{"d_expert": 144, "activation": "squared_silu", "moe_layers": [0, 1, 2, 3, 4, 5, 6, 7, 8, 9, 10, 11, 12, 13], "normalize_top_k": true, "routed_scale": 1.5, "norm": "rmsnorm", "norm_eps": 1e-06, "tie_embeddings": "early", "optimizer": "adamw", "batch_tokens": 65536, "steps": 5542, "dataset": "wikipedia_en"}
Below are experts of layer 7 (counted from 0) of a mixture-of-experts language model. Rows are named router (the router's row for the expert), up (a neuron's input weights, with its number), down (a neuron's output weights, with its number) and show model dimensions 0-127. Each number is 500 + 40 x the weight over its row's rms, rounded and kept within 0 to 999. Numbers have three digits each.
After each expert's rows: a language model's description of what the expert responds to; "comes before" lists some tokens at least twice as common just after its tokens as in all text. This comes from a sample of Wikipedia text that the model never trained on. Tokens count by the router's weight.

# expert 9
router:486492505535509543452429435516444463480468533453524537521486516479492568578525546509440476521534485521429457549478539507531441507453509443484431493515461522511490545463537463468467475531512488452510457437465457465502529434532479531561576552548475475513480454451478505479527460544462538538493519544569522537423535545570459468486459545436532464465528510462486524456594460487531538407563
up0:513492466524452535483475471516437507543488574390562561469483466481578542492510455547499494495503500549478489438498590542477495519436489477475479504499471461561499531484498477512412491519510440462448442439514506424520512549561477512473507447552532560538509476492486520435563491513448488497470539529499515492522526568596448493493521536500599455464517542517472499491510492510499489507538
down0:485482514392526494600476423500522546503459591588509511538434551466499503493464522511506524527453525499502454515495515411518472495405487500511473460497516528408406503541464567488518539510528438527556539532437552539448513530521500525464476555450548457463462512475441510439432520481520542485453461501532427488497494485433507418488487525473491518509534498434511546491459552533514545521513
up1:516450509577516540457454453523486471406501522466611556466503433469497454505431510487495497526530505557526453478525527545474528507446527461503464467499426548621516577455557530396452495499518479517468425463468453526550480482543452443558528459564457540464522508495464460497538498477496547518497512505508518516521516465571452461539505529521546488460524500507521499502547531479478456488556
down1:518496539471510441490496451490506489422466515491509489470509552569496538517498514578485545520464490523492499447470519371474497501485458495487500462508599449413455477556383469573436542520472458516519525578473587547512502483556519621514430437493504564481524534460476500521533552510549467533525452467488518517533450502498487450532494512517488544519516454543505450528470601513478479466501
What it handles: Space token after commas or colons before years and numbers in dates and taxon authorities, plus but, although, which, born.
comes before: "1", "2", "3", "0", "4", "5"

# expert 46
router:502456500550469523436469445544460476571434580447499577557443530485465562539487520509458474496536464553488451507509526496486444504457530459463481443534466514548449561445555577462435531555494493448488451478466479453507527460528464476546556537539460482525527452431441537481542474561457514538446547496535537524431542550547473503504488549493557417447573433520468554469553449514536459468549
up0:436464504513455510435508456488455453550506539511522534502535496473447498500494556475423533496466440529506435554460482498439519531466481484455492495457537495532559486517560480475443523498518532436498515520510489544444578387470476511506576510534537435485524501475436531456481486503484541548446522480573461513433537496494465501506420441496519381536516489471533559466543529507524456422544
down0:559521515497477495426556549498516550576493500567524540465482524496492520511443494539480455537475423538437454567508520566501491542543522464413487442447500516472459525544489552472573529548473530504517519536465569512452462490527428507479450540514454499563399507507553501469532475572464466519484515498500519527557575475568356511518507440485421565519429473447533496448484535458495465535512
up1:457491500501527477456418454525392553486479490474520540523548476493478527575510520460482504482532540570476454580461465499460443501506497496487492466486411482584498556534489455491423501482481480509522503439478421460564488513598487485490535485542410481554530536495475509473480523512451495501476513501507517520511519536579429450502494515457508522485507492457451511529499496500579547463491
down1:513467473458533403528497407482516536533469492508480546504533455441427551568520555545555492518469465521500510479464455513575496469542547516511487488529507494450516481519453502511506446427465458524494494539544527444496527424567410525512492536468558531509465455483481552472450539432552472416475444595449462432452512526561471580450542501513518471511515529453479568468480465455461513462479
What it handles: List dashes starting infobox lines (Country, Length, Founded), and event nouns like death, election, invasion and marriage.
comes before: "-", " of", ".", " in", " •", "="

# expert 34
router:465450440558455523450458474488467506518452534431507555498557523482482537554510567509462449478564484558458453526435527554510485516454490469457460472549475521551505527439524488456469461520473524471514464457463452443477525459547482517528539463527472504484476429444446534435527509522474540561497536495540499558473540532517444421494475533501530460488541497509504540463536460502516491441574
up0:481457455508552534465472453512485505500491506513461483478483520458491493482489519462466478519497510505450466611464491468484483567454409455401474501495462533449477503470556532457497455450494450519455480509432471460491556493509475443455490548555510520506535453456424491477508528527459491514511560523548460557482528509430402502467482525545500503433522499465459490442515507561523506431446
down0:576487476512539466492522445518562452462436516490499502502531482465482496565603582548538483494528482551517535555440493425482389487528480508446510492550483563503481488524505524546504473488571497605517538467564557484490479461572561568509493498459496532432533532448486510454475472519477447511495551474502559516514477525469424538611587465544506464536450503442524484492522536531518472493533
up1:501479484567440522484516477534483472492494537478548523460441535497504499485471524536495536527474487564505454510547552547520442502415493520460440515470501516453449559461521579498463436490494469517488472451432448455537529519482457487533514465479401455444457514531437508485549440569461510561539518494519463507479490510554515515520521568427526467413465516481495507491532542436513467457563
down1:538549511505559543498506486507419505464583483477422443569487539496522502535491521487523510532512564531473509508472469475531507443476452509484487516541422517480514466525456565516512487482460507510515501487547510510423477502447524485451507389452516466515484578467486461525538422488518464507462485505572465461526430434464486486479434557488482454462533520516507486496486502504498471465523
What it handles: Temporal conjunctions like after, when and while, and event nouns in sports and career narratives, such as match, trial, contract and appearance.
comes before: "\n", "-", " in", " to", " on", " with"

# expert 14
router:468463474573525550483489442543477549486484573431495565553508513474478533557479513559459465480558503541433472529522530603495498561460499480462439560560494495533495543430547462468479521515553501455472486428457450445507517434537474497556520548522493508530548436444465513432552480549486545545460567537556488557457543540521442439502480521455523445445524483445505568468555490422472546446550
up0:479415507546459503455488465523485466514491561434518530542463493466502510516552539524515474493515469534504436525514530500540499539468448437485466518470428530492513530484534493458495459512541463461475444480466482446570554498484438527550526454547514528411520509434488507438504473538447556556468497531504510535430562541521433460434476537505546449521512508464485523509567445498574536461508
down0:559516504573416435437501510511556505552431540517577565510490436484503458475552473541571527551496536452493453504554512529540493542493473491534474497521508500492521418463556541534496463525553496521470529499613533480440546433616513519600518468486513484502456527524486520493558511527468460485477484490448445497498572485460492610516546458418484536471431519527505478457521423579424519584532
up1:465456464555530560424496499463459510524459530497527509536559502512471525516533465509483462453479455503553458458465588559522495477458481466442525488489411566557507565509569483469442506510468502494524515437440460455509543443517527517507559515564495511490443468479471501456559503499476585576489606534516462569479539506489493471535495466487476449476539474487542544494590506513499499495530
down1:461442462487478475490533554526490477455559491540487471524530548579531547520523516520543561472462481451512473527440467458539446467586532547494456476508481532447480509485507489483478534552480547498544469556485556472475482546469477453442456505519482525432572492543500451436436522591510524502488485519546498505538540521521531506547510553516533498481557504481484575492451474461532491473481
What it handles: Prepositions like in, during, at, by, of and throughout introducing a date, place or event, as in death in 1861 or in northeastern Slovenia.
comes before: " ", "1", " the", "2", " —", "aged"

# expert 3
router:467455490549548542476484463523458467546482536463574555508563501450477528534466546527454450460565469533451446540503524482453470514458468472455452479566506511523526563456544486450453472533559467483482493485464444439544527481525477514545568532533462566550411419435451489436520510525456526557446561560566498547460523554500472453497485519447539491438531532461519518476528451479521503466541
up0:492408493503440507557496481491445550508516540536468505533462556531464499554580496531543488424545490566530462533496492532481496550507504458470513514505549552466518500401542438466521566534526496468459515452526505459498515537481436535502490529526460491544480485469501428437508502491501564545526485472519480571525557552581452467454511548492540446548468489482459587501540481499451413481531
down0:557477547528524500564538470506552551565553544531542482481552531522543537561526534552504492535464537489480512480507526531525564529474539486515484470444526485487456465543512511485490606490454546534487527513575521510541449507498481501534523525557581514496516484442537476495525514530465514481446427487434440545493438448529513461518529515504442488529403506523466443548469472488497531527585
up1:460397480561514524462481472521460551488438512510555540523426509440467533532553537543465485464529440573471465546506572443526511509466502476527411471509491505555496522477512486480449509516502495486486475457530476489492487444508493499497495492542484515432536462469466477462496588551474521557467522518500496496456576578513482456418483481460525494522565453576485514510536479577521510469570
down1:575508489499538438509402518449480492477476527491501473498500488449526466592524482554459537486532494498498521451493478534518574481534479579506446518514469458415455494453526516536532554513513403558500558497557526516465475486449508578449511482543486498498488519449575450520496487510592529573438495498431448450544481477543548445543497502502503498519546493540524471459486539442525457527505
What it handles: Digits and word-initial pieces right after a space, dash or line break, mostly in tables, dates and coordinates, such as 19'3'2, (2024-'1'2-31).
comes before: "0", "9", "==", "8", "5", "6"

# expert 22
router:459454462526489566481456452500469500524459519436552522498577480466456501530480517496432455502532481542470454514438535546511456507448500460433456485534516514555473555452538514455438506501542524462514447439481433441500530460566458443538544469565489523508483478468459460470551514547447542542478523553553517557454526553536444454475452522444543437477549496498450516458537471541519487428545
up0:431478522510489511491471439521442457526495489465502535486479542519500549598554479518469424484517452525492480523499541514506481532412459488496466468495481521538532556470545464446542535544486494444516498519465466442529522521561514479474549544569491474495535376467466485489569584499393530528476537505573517544492503556491472458416501511476556520516580488521478528473585408516500477453559
down0:467482507503553523488533527434505537450473465497530489480549486478513502521495504497419535445433497459495519490496511547538467446531544518493499522556486560373502521469491524551513516468529541502499458496556515430438467509472451546484477491526441579456531525499623506525507518466514472480519486564527415451556484490506534467489475483482554516493515546457478514518521507472515523478511
up1:466446522559503587483536512535466516499503502386502495522526450480503497584495492572497508528510449502459488477559547512547449492457493497513431471532500496441548533491526481481494494516482441458490500541493518516548492434531547466571496472512433512470507414476532541475537490472482509547439517546519544526506484518555486456455470496548508483526537476564482597514495469502499472480529
down1:519458481496588510506539494492500500466500483476545522423542491498479518505497495508480515554489472508483484458427402496548540457478536467443499508523467521405488515520456487473526563502484491490522564425521512390509488488551481537498473486444444512462441543439534571517429576456423508381532576516542462484518439483508485465509511564430567438459506475417482559447489465565497562508454
What it handles: Middle digits of years, addresses and match minutes, as in 2005, 214 and 54', plus plural verbs are and were.
comes before: "0", "1", "9", ":", "–", "°"

# expert 0
router:510473484550460521455468444522448495518494520485518570543529534454497482546501538475464476501529457542454428524516531503427448511444522472444447535519481508544454556467540588470463470553517488485522460491506433471530523460525452455532533565537472487530498452470440502491534481514456543571473566516505504545466524525519466455432483534503500470486554547530463560453563467555585453449512
up0:537502508506514601511474511480535496503494485567514507514542523478493490544494481545520417544511461564507514557489496558518558556477558442506562406479503496475487500471579525459487503521545468521478559492510418528564530490520529410521519483488504510465472479504479459470482513480462545564460496556455464529484508493461447498443403468509500445513603463570549533475570505549596501509567
down0:530517546440553547467541530548499559424500559534473468509591516438488494443599462510517474518468523467476532511514540511478541474519472474500460566508527499535507507509501455501526517452522523512544521515515570527501480506518603456467463483492517516503514448478533571428505459440464581560524501462463517478573517468475515615488522483547507502582540498488531533572517465492568469530498
up1:563465439548508520521482441521458490505497538467503504475503459496474515459528499571501433476522481545512454583507591512534517557447463465410489537521526526477499506505513449495506609448506533481507531493493504446491572474489481569500549513480469539496529456475433497481491559503403514535556574496479514517483544532537387513454537542504517499503510435456514532507573468500487582509573
down1:492459498513504507477525441488508496462572495443487421564509527534495459512521548476454590488493482519541525536517411518552606480473438543579489509525520504444489494522505584537486493524491462517483535611532528540495548476459528470498515443460513481470570535501563523484499512485536520510460485480458476504493503472488566524466460476533575570520518468441428479534481495440448518531557
What it handles: Words in section headings and article titles on elections, sports seasons and taxonomy, such as elections, Carolina, Honours, Bibliography, classification.
comes before: "\n", ",", "==", ":", ")", "==="

# expert 12
router:514447541555502538446455451521410518476477548458517552532528511446504537537481537551462483529524483543466435537470544492432479532466463465478430513476501501533461549489528452455470460519523500440467465473461465450564547466547476465538544466542474539481435444457472438480535490555459551553472536533553521569466540542552446450440435550463523457462527513505508518476536462531542497443560
up0:408528501577460506465494541495494461562474569498515495542507435523513525555547492484542507456503417523490481492486560469502515485453501470533497414465468483560514511520519461479498466536580549486495430493466445490488558482553527536548513429513487518450589506437509446464527452488451535492477496466526533581450502565581414512497490464460505519500516561448485489537577449472555529501490
down0:500473588471556416568556495603461477497506446467495546569523509490577527473553468482537468503501517583490509487535440472522514462544455504506481428503479509610461446550428487472523479406472513491532443564487492585472490520451561524512505501465519469426459458532576422474483515523500502478518491491483462572523487507485541470535571526454483507535493493516497415543554500417521525464523
up1:522455540495525580505503534528456462527527500542520462515488557403494573465510486479478459425547510472537507492461502470420481555530416522463429440446538542482492496486514486519423431517511461564512508458539520395448529522490447567465552589545417564500482475511504479459530484497410540496544572521516440527514518540414447490425556568556461487538547555504468448494520451505526465502517
down1:473500577482501418588537460494468495467449484467412439518455484558477510510495519436533534475558528528479488516508515505524509413473565492492501525506585501508463523481439537452452513459440515483536473498488511470454421514506513487526462494454530431542556555491511520466500469475514472460499508478581543518372544505479498486468592446449542511497422531523465510513495495480514519481513
What it handles: Opening parenthesis before the year after an author name in reference lists, surname endings like ović, ski, and County, shire, moved.
comes before: ",", " |", " (", ";", " /", " &"

# expert 27
router:491444518515452514456441485533457517521464567452506563505491491447479545537513565537451473469537531576468451545441528534466514470456477454443446525551473561514461568418572460487478412523562496451490487429454475451571552466527517536501529508540480503522488460453439524466561509529495547543462568510542511531422536561549451452456469502490535461455526453499498508461551459550531533464510
up0:514472518510434509448469489499522510485397567497509542473525512406510528547515496483475443540529535528544427486555496504527493495431490490462407510475467518500536517479565551471424481568575470448481514426445479492475536501513500498506530497581499504553440444451464473454480538551488553526489537521538555548491566530508483478519471466436529466444549513501431577465579463496475484472508
down0:498531529510511545609522535489568538476559444461379511519534510474448495561511443629425551521504483469486501436478522539516479468554478454539488451495436486506529460519554542446518548498454536455481515524521515558538476471458491550493510527504557522528510446449531454486452509445611550477560528470460468477524464465493496394562534492506492542502460488475400533474453500448438497494564
up1:484408482520490507468493497564477511435404526466480516507484522496515515523448539514469496489524412490496515497562482513489540549486508492471516498511430498522529519488549476496448549510530484503488393468489436428510553490537444515500516437551468536503507478429486451543528510600493533574486485564487544499436558535453477435489569557485488508512513528485511460544543489444525497509591
down1:550489517536510477522472519447547423509538539437480497495567444480426449519456526460520472394494495519512468562533450487494480479482533521523482502458505499457508487504565552534590491419499511481448495581515546502463498507491502487503491534483536535525473524473490578518470525413492427457512470482482482480407468483499482579490507505439480472442506552479442534376446470519442467540462
What it handles: Last digits of years after 19 or 20, such as 19'8'3 and 202'2', in dated prose, citations and infobox entries.
comes before: "5", ",", "4", "8", "6", "0"

# expert 19
router:499450426552504527465489440529460495549466519437511565543515533484428552541418570517479427489546468528457468521483531554484477483429509459470430416562448500519515560450538516447493481488498458459478452447448423476477562462551454483568527552549471521470538440434469499485556478574456545548499569584547510553478520522544453477482471516461564455469526494517487520480532456531539444452523
up0:455432492525480591485513469490482526488435459473510565518514464494425490519508505498423494494578477483472479556499553598530497444449529524470459511495511482475565516529516529525429504563517475418465489496504458437448432518527501561499482508509479526513490489371471483463466505581445490528457530531535430537461498557519514473473472550455501443442533495495560484505497468469524465508596
down0:490539498462533467474482526449508458487546562515516568508539532515521508481538470447507506427487576545477501434477530497569520480411502497503491609468528476458551516556552504448441505400478473499545483536525485507424435426462526512531452548555520468493522466578522514493539493525483487524511586534456519494522472497513538516555538420468467603463493570585537536416487513462522416519477
up1:492508475487470521456486480464489509507461565474532513554485508451524513504448595469431466527474521513475440531456552553445522576414509418431420496464488487455551573468528504444488496524488481455560515483435455443491472434527562487498487549498487474451495427478438437472487477601482521547466568499576489492458568506606500498460512486462506460489573418538527507437557466473554473465523
down1:514528540485539485539453471505501470452455495531544534568493517395484557459498468511490462538439524507591450436557505474524607491491472485476538468463452509495494478538502506507379449449537515511411521543561521522508414404488477543462504444467531497501486487513501454522483513567494472467496560494469522516422515474498508505520531507452495520485528485522547483492535468536490431474518
What it handles: Pipe separators between table cells, especially after dates, percentages or scores, such as 7–15 | 6–16, plus some semicolons and colons.
comes before: " ", " —", " +", " USA", " N", " −"

# expert 43
router:489467512556485544466472462516468517524450522469525543520501484506438510513528563530442468510549451553511461582510542472465477483461525446459437462466458521535492527465535499439470437491547461466470450464466464498526527487575445459548539557554457518508483441448470493473546468524452558524466554538567512543459540556543442465484456541444528453474546462477489547489535452552554538443557
up0:443484443545525517501422516498515484420468515530542553546592527462471454559511617517432560469553469508520485499510531547439478507494484469493444505596486513492497548508522520512489529495474513482438509508542482462509476481583455593478552528500493543524523457462514555440514471543509453517467520557506435476468532583504475493499518517439539460458526509510450510462506463557508477445586
down0:564544511551543465597552478475468512524415564467482507436507517459518542496507529464614476564436485485511558485533527541526469493532439493524470487449520484498549501530515483492486537489477471437515527465533414464486569472566508533502490572531521455548516487505446482515502472451398520485444551513439496543506532531532474502424475476481530384526451526489539486557471482573492514515480
up1:518524511598487486508456501522504499495500555437518595530579544433476509598491556493531463512582481502470494541479562493451506469474461469472400526451431497552516536492538509454515477545514479417454461444489461450521477418553473472509490571540505459466459472436450416553498550531428501473569520488507507519495503562525459522506553528517527440509518468461506520521511524507513531474539
down1:579538480456500487503488424491475498525509512495474488413505517477506529477532577594568527484469503463562497572506527475581530535533537482407456486479513534510482442520532393521559572517470509516485481573447563474482528483491496486524549532603468477530483552531469567402476479500500456512491440482525466499480518392442499564456475537548469505501444476506503553515472511496543554504521
What it handles: Occupation nouns in short bio descriptions (composer, singer, director), plus line breaks before == headings and abstract nouns like law or definition.
comes before: "==", " of", "The", "s", "=", "==="

# expert 26
router:468465535540484534451451473525430498493433547437548507541515517497464516555522548517431472472535461552483456545490514548480499540467510437467484501511485508565462530462552476465450494511554508458492500486453452461500538424543490559503552559576435553455528465451437521444531497529439539542474558526542564558473522545524477433489492545479560469428520480518464543461547460474515453437537
up0:564504495543522519467445513474456498445453521463540525453462500482447502514503544478517425533527481556492476549551495571539440459513486477508400486466508544561517548442553503457521449538541447518499492435461465463510514448608470471588500481564447509486480427422459543467560444546465491550439485521538537530473535538545465452517490442451535499514555479575488557488516456539523498486448
down0:545434504464453576527528464530513520494521462494513506490505515487478507534483462583548483503458477498609544508520487411522513551481472527567520544471529464485553455507528525538548487536549508506510555510498551493437574485565486519480512485461545569538553569484491571560560537455495468511491441558486420475522528465510484572432477485522437461485462562461493413587626447425479492547560
up1:465525470476545448434412433558440518591508484500498499480495444494460465556558507467508500485469477512501502485518510538494442489426535498467473568440460473461558504444531500506519503554534441513551515425511468434491519477461474488518485551540486459522605428496491452457530472505444527517520479525480519520488539464531453444486469486540461466519477584567514553596495466495479485492507
down1:521531485589553567444425451480486477561483483468597464476428481474472498529523489562529479511454489542621534464502522551454483430468508527497505550506478562443503455443495497465471487498410489520459504535476529440482474564509494480440512482497516488519441488506498490519503482505570487499547448456505562552458532503487502546494466462528482511414550548498570524561609482534558554530479
What it handles: Line-start field labels and headings in infoboxes and lists, such as Website, Species, Genre, Personal, See, List and Grades.
comes before: "\n", ":", "==", "ing", "ed", " =="

# expert 4
router:487461524546469540439498451506447468478472535410511551472552510489526536545496507478482447531544529526461450482495526535481468534450465463448464490504456548532469554479565438447465445496503451472485443448489443450535557441557512507503587513531434529524530488447464474469541507557439537553461574527520501523487514543529450450520482518485539424434561518502569492473570469487562478481522
up0:493480440549494542412437475476464480522464493519506550569508557431465496572513546515458459419509446522461473548535481491522520491484516471474465519520517529535498526504562523474482488542427483442468429494458468471556497503537482468519574523573481491471492459473457528465526512532480486592572553531507477536477542549514465461460484471462601471487549467442535502492497462489575500462554
down0:521549509464459497482542501436490490462528529441483469522520524486547550501452423497462482447524516522529547516509523473512585529507435546544523430470514427529552453548501492506505490469468480469536472526530513450421594548504516444486452442509520517474535479601495505522513490491539551504480531530548506508510430428511510558472499450492462442526464531447547561487504492453489425486424
up1:421461457559532487473473476502487571528490482544451548567492533521470549577507538525408458566506528516511420555497524450481535495525525482546495507485468523524505583508501543443489550481494484481475481490547488451596534465464499514549570550568526487447516446533460497443485452553470525556431498423502458559459534548493497511517474534516548410529522490559482477515510448471544523473542
down1:459486444435452470508475544510505563497474516455619483516476483540473482467517519481493421520493480505393490482442498529520571470580451494566553529495475468580564461524494543534435487466424570495456456512582519535476475519442495481490570528527511551582585500543514514473468531479555470472494510581433407524447579543444563477521481513442558514575419527515500486464466463508451502475467
What it handles: Commas, colons, semicolons and periods right after a person's or place name, often in lists and tables, plus said, stated.
comes before: " ", "-", " and", " The", " a", " but"

# expert 10
router:506445489562529533478460430497465475495471533419555521524490487460471534561498491503467475499541469566472454538477538511480475485444454450479439496535457513539493549475555500459464506455486448445481466450486456455512554446518476472520522520548451529533500414456463437480521511516459516548455547509534458539461562546542454471478483515484582450436565485485480559442527479511525465461563
up0:485453504517505559504438503539533501485463501495497514543542471434427484468544519529492495524489478532558481453510478505499516472461559448506439439472438477490528554471518518450430489556468517525531558525511538421511551452509484520574509443480488498495511450470527414501538495533493498553446537530477508431477491512486498440522500462482538508487508549484489458491497498511490485531582
down0:447469416512487510546513503474534475482520504478460535486437469494597473458515503394522537485552523506454561504534523495496483468528476463505485550474519545544479519433533462495489456520524500471494502473478476483511474558479513459479483532436444478575482495523507524405509464435414522429459479446483519512533495494460450545506506521462486496537526477527495471444511495463532515456483
up1:467477404529443539463432529556461486512432462475544523590518516425422477460488607487451513540513486571447427441474511433494530529466451439466503459498482546501503537435544500464461443524482457476502541504495483462509562476525514535490512479506523518469496519519478503520549408512449514529464529496532557518427548526552511452526501524501501473444465536522491511440574466532517490467582
down1:485517519541578520501545491496446515468496514509505497450461509532493452560444483468545529469571477494419525487512596467483468439495476490526444480510546525552506558520534505499559463531536475530544572554457465486497553579466474437505541516419488486578501428438524507458533451530473561521501490436521478455531452441468488486506465562524547550505450533532422485512536445503551563463528
What it handles: Pipe separators and digits inside numeric Markdown tables of sports statistics and results, such as goals, points and percentages.
comes before: " ", "\n", " |", " —", ";", " −"

# expert 38
router:474439481523478537490465475485451461517473576466506538519465519511469550553468542503462464467524504553445464538456538526489476531438477453473469506520489530520489572489553511450429422486502454426519451473474447456507548465534459529558539532538454475507462450474444524458530466550483551538474555566527489566460540566553460468447503526460531442453526488485554528458548463576505519445576
up0:470426464494454543491492449474459522440509524527502487448511532498450551593535573578433544536513486459420487535521513510505570570514441505429505430465393490474470474427535491506525433551530475515473415486520511446513523523540519496634572580505446476537426483518477533406457460492494484524490524509535481491452533547486538424522525472527509513554453443490487478522498475495488445489482
down0:514463514514494485510509519442519461487448626529548521516474480508420584541487461442556516589477526506487515504537481533532505554582514463524492547557448478406451491444514507451409461486478465528519535468551484513547575504559443486502450501490458550507469454412454518451449510480469421522494571522488467505497514534533609497513600433509481494453499573468520473571540455480504506543519
up1:528471499558503535512415486533505586525559606502501539531470493474434513529539460551452474420531456562498439499472557540489507551459438501423467477448412498510421555438553505432443496496504551418522505451504456431512530468545503532504513521591478506491515464472465535477586485498484520553512581470534432526490488496535489451459531597504504433455503526501492504501559446431524477476523
down1:545500406479480462538438524435527457542488552539466482487481540563456434558514503503558481492523547454465498508503507512584455491554533501561491522482577443490517527490496506463569495463418447534530559509586530456478476487502557543531509557487452506522466472465524474495558510526484445445547521519473505488515473522469475518569543468458494479490518544523487454545492542448507497483478
What it handles: Sentence-final periods, line breaks after section headings, and leading pipes in election and standings tables, plus the dagger and euro signs.
comes before: "\n", " The", " In", " He", " It", "The"

# expert 15
router:483473526564489548464422457551424461511452531471531553492594448485445527540525545548455465507560452533508462537466521538471442537455536454458423461513494525527438526450551489453460498543538491470472469442465477432545560432563487507524540485530477501472524445450468514447507491522459518541481559502560517519451543578515447456478496538501516451486579485462505524469532446519526517435548
up0:419504570513518505487499456468435503516464465475489526450533429488511529573512480481457456474529528489522422526572458492495523536482513537436474484520473507583528458584532487475509442514452485472565482403493485481563448440564474563443567519506429422506454521515491418446523502585528542539513601456538518546510499558496503467442426455414506476476459521557527500457497454494563463522486
down0:559528497517487535511551461560545451503513494485500528494473420604370549506501440480524558458541518489557529518452507421494503512524486480546469479362542535485517498497500502499454442489465492466480504468500543565517567514540483495475504438502491460517485558481458501537508551439523456461540552482496489492484543548477527490502499515428529537522479520497476483509532497568454502495441
up1:516513503534561503523406474511436557541532475516521516532567528486448430543496525485487506476530493515495447452530477513546494463385559545528498495489413445504534477571500517524503509460499517511499460544506448488569602485545518497516513567489550447611521459482517566426540534509468451494487576541486477523524494512480444468490464537525544506504463488536488459559501398461521445467523
down1:511425518546560511575528528434500551510547559394471509488462523484456506508487556550507474547483520504439534539506450460480465497502540504505527506504499505490500532499448521500498556478558500514553417501480532524517461531434524538515454539433479513479511423533496515510483462512496475518543479489517517518506482549509548565525481527520489475521501489572458479520478522542544430433467
What it handles: First digit of a multi-digit number such as a year, postcode, code or score, e.g. '2'020, '9'1602, '1'00.
comes before: "0", "9", "8", "5", "6", "7"

# expert 20
router:481481459549439505455487506516456494515489542438485573528519531481444487553485555553468475511562480547469456524494497534479472461470446443454461460562526523517472532431550466447491477538527412462488465461447467418573523476550463495538549472543466486452490436450452457454527469509464555533505578520559530532450545554493457463496471513471552486448531487537487513459548457480554506449555
up0:525513600553588560470457544519451472387451526483540524547581468451495522502489505521412498502559483516436488461478506485476473484541558506469498481530510514544445589546525503469453527478453508528488479550563422456502547438514502517529568489531457487548485489443484507465525476543479593494494541476518505567463523568531511481484460493492537440453529491527497498491561503531537483487523
down0:486511462560493526445515482514503431489490574574536499491497516511483571489559496453504485546419525549571510515535435461463506498497513444479435519430500534539494588521502487474548454485485500420487482578582474461590596492527422481472467524479452556528541482573455511483464517544424492544514461473480466549511448517529536568521471583473504453411534457474518531526534488554493467472531
up1:449459496497550518469421456497480455445527543487578525529501538463446568553517563517398425499465501506496467563583511481508430530534508470515497465432463522505463528463552480434476425549526521492412511476510511455469498473536444507499580537501479470575523461492495463501520452557500547553453482560558458515408518504539496510512452463490522422496501482568476452480514490519540465445503
down1:532570494536430546480492508532565546443470491483519484410457561551509502476530481529460508482440508523435465466494505486462430450492495487525480508383502557506512532511471569519554540470511529553503473497536530521531508511505562503479478499506513519504509434436391521548546530534532459544519489467512555532490428456484495442525504533463529547526557435461445557528460446571474488443441
What it handles: First piece of capitalized names or words and leading digits of numbers, such as Al, Mar, G, Y, 1, 2.
comes before: "9", "0", "8", "in", "y", "u"

# expert 44
router:482413456550494531445475470528440513521452533441494547551545507464502506550451491520444471470546472552473446542494518537524496522435456459471459557489482528542519531441544438457457458490565528441467480437483445455510517449528460474515554568542504512483489439446466449469547477523439558573450544575542543538455544547556423443499462565451533460472541492503485507463576473486532537447548
up0:528442457509541579447530465516463507418517469480488570474451500492482501523503469548423542507491539606421444478475525508521524485501518484429460548509451477481461500455576455521481502491485541463525481434526442474491477433515419562507508480514466423510451517504470506507577526544526574536468559561487526503430509535493537448490471590494512437459540532501560528467491479415536422502483
down0:509519570536502445457566542455482541502423477484470561483448503518541541454441474438547502442506510504470500462533551538470539464484473555462491510489549520548494491513484509548506486574547497477446463566429536498494477596462521501437425547564485526536528546505542430463416503526479496517478506423552440504454516444539548464558462496504474538524441431484435510455507521403432495466479
up1:525510536542496564521501466491445494509485518478581511454492527438404463543572519546511484518516501523526459495540518488505450481461534466443442395490506533467507595490535472425445491462519491553487539447504460407491571525498529564530550551577450514504491468433472508525468507525483556566522568496514503567516530538532436447541516552482500451477557499474487526507553508547473517439506
down1:586479504539546512489455492511544499452570476517490583476465466490472528595451498568539555446533442473435469501476406596478555476431537477547491525549499442504470462490570460493489458490531561526512516511466503428485573568511445535525479511571513523417529506492492475489504472497504488431502529506523523484511508476405536518477477503540530476526525524475523541494505397468517481544456
What it handles: Line breaks ending rows of semicolon-separated numbers and table pipes or spaces in wiki tables, plus was, include, Succeeded.
comes before: "|", " ", "\n", "2", "-", " \""

# expert 42
router:484440458536479554456436468525465500521446527465549540506523504470461507553543527490449464485522474537457453539460543513456486524418491437477447518538477542496525534471548521473422517563481462472494436440461479468514512451536464525529544502588458536524487444412440514463515530536459534518490549540537489545471542544520475456500468518496523450426547435470518514458553447521505520440574
up0:455499580496535491494426494569507526494475481480505533436527453484518448516543477466492497528518531540479477456518623480550510478408423505488489557487470506482509478558555521461476469535544417567495514505462521491443541525454468502486491449491511518546470522520436542509480503563518482509513529603468538530526526552538471476540451529542503409422478479486482466568517461428525423501468
down0:492447531412503517500544548474572498548456492542518502553499497578547481537528439518552499450551548489449441487514536460449458509463498463598480448486534438511458482478555438424499505432555538502499551524512526543472521534493494504489457573409545554501553527453543506508468568456433409422447447552442449499552508506534470497517444494501495532507481529506441517485479435452557491499541
up1:435498476520563509440454423445478465620511487526492537486509514419505489501533506454521456453503538570455436569546519407492484572489533459492479480450579469510450543447518561476453509469578514460522514495453509508510505517487500463510569525527429506424490521496375517454439516515505548518538540580545520533459554539539484494538444526417586489455506531482521483469524476500580499460519
down1:540568506518487496502448472507538448526518511545468436467576461492469503454507535475564540505439479473568556471526489432508481572489444483468503528465465475545437475453466595482533565558484562488497495552545488454553552517528478510501558517502530480569430500484465484493445532468430520496572549514463504478440426438463561450439523523429466506428388440445497539473512535514438405504491
What it handles: Inner digits of years and measurements, plus base verbs such as make, turn, keep and replace, and under in youth team names.
comes before: "0", "1", "9", "8", "7", "5"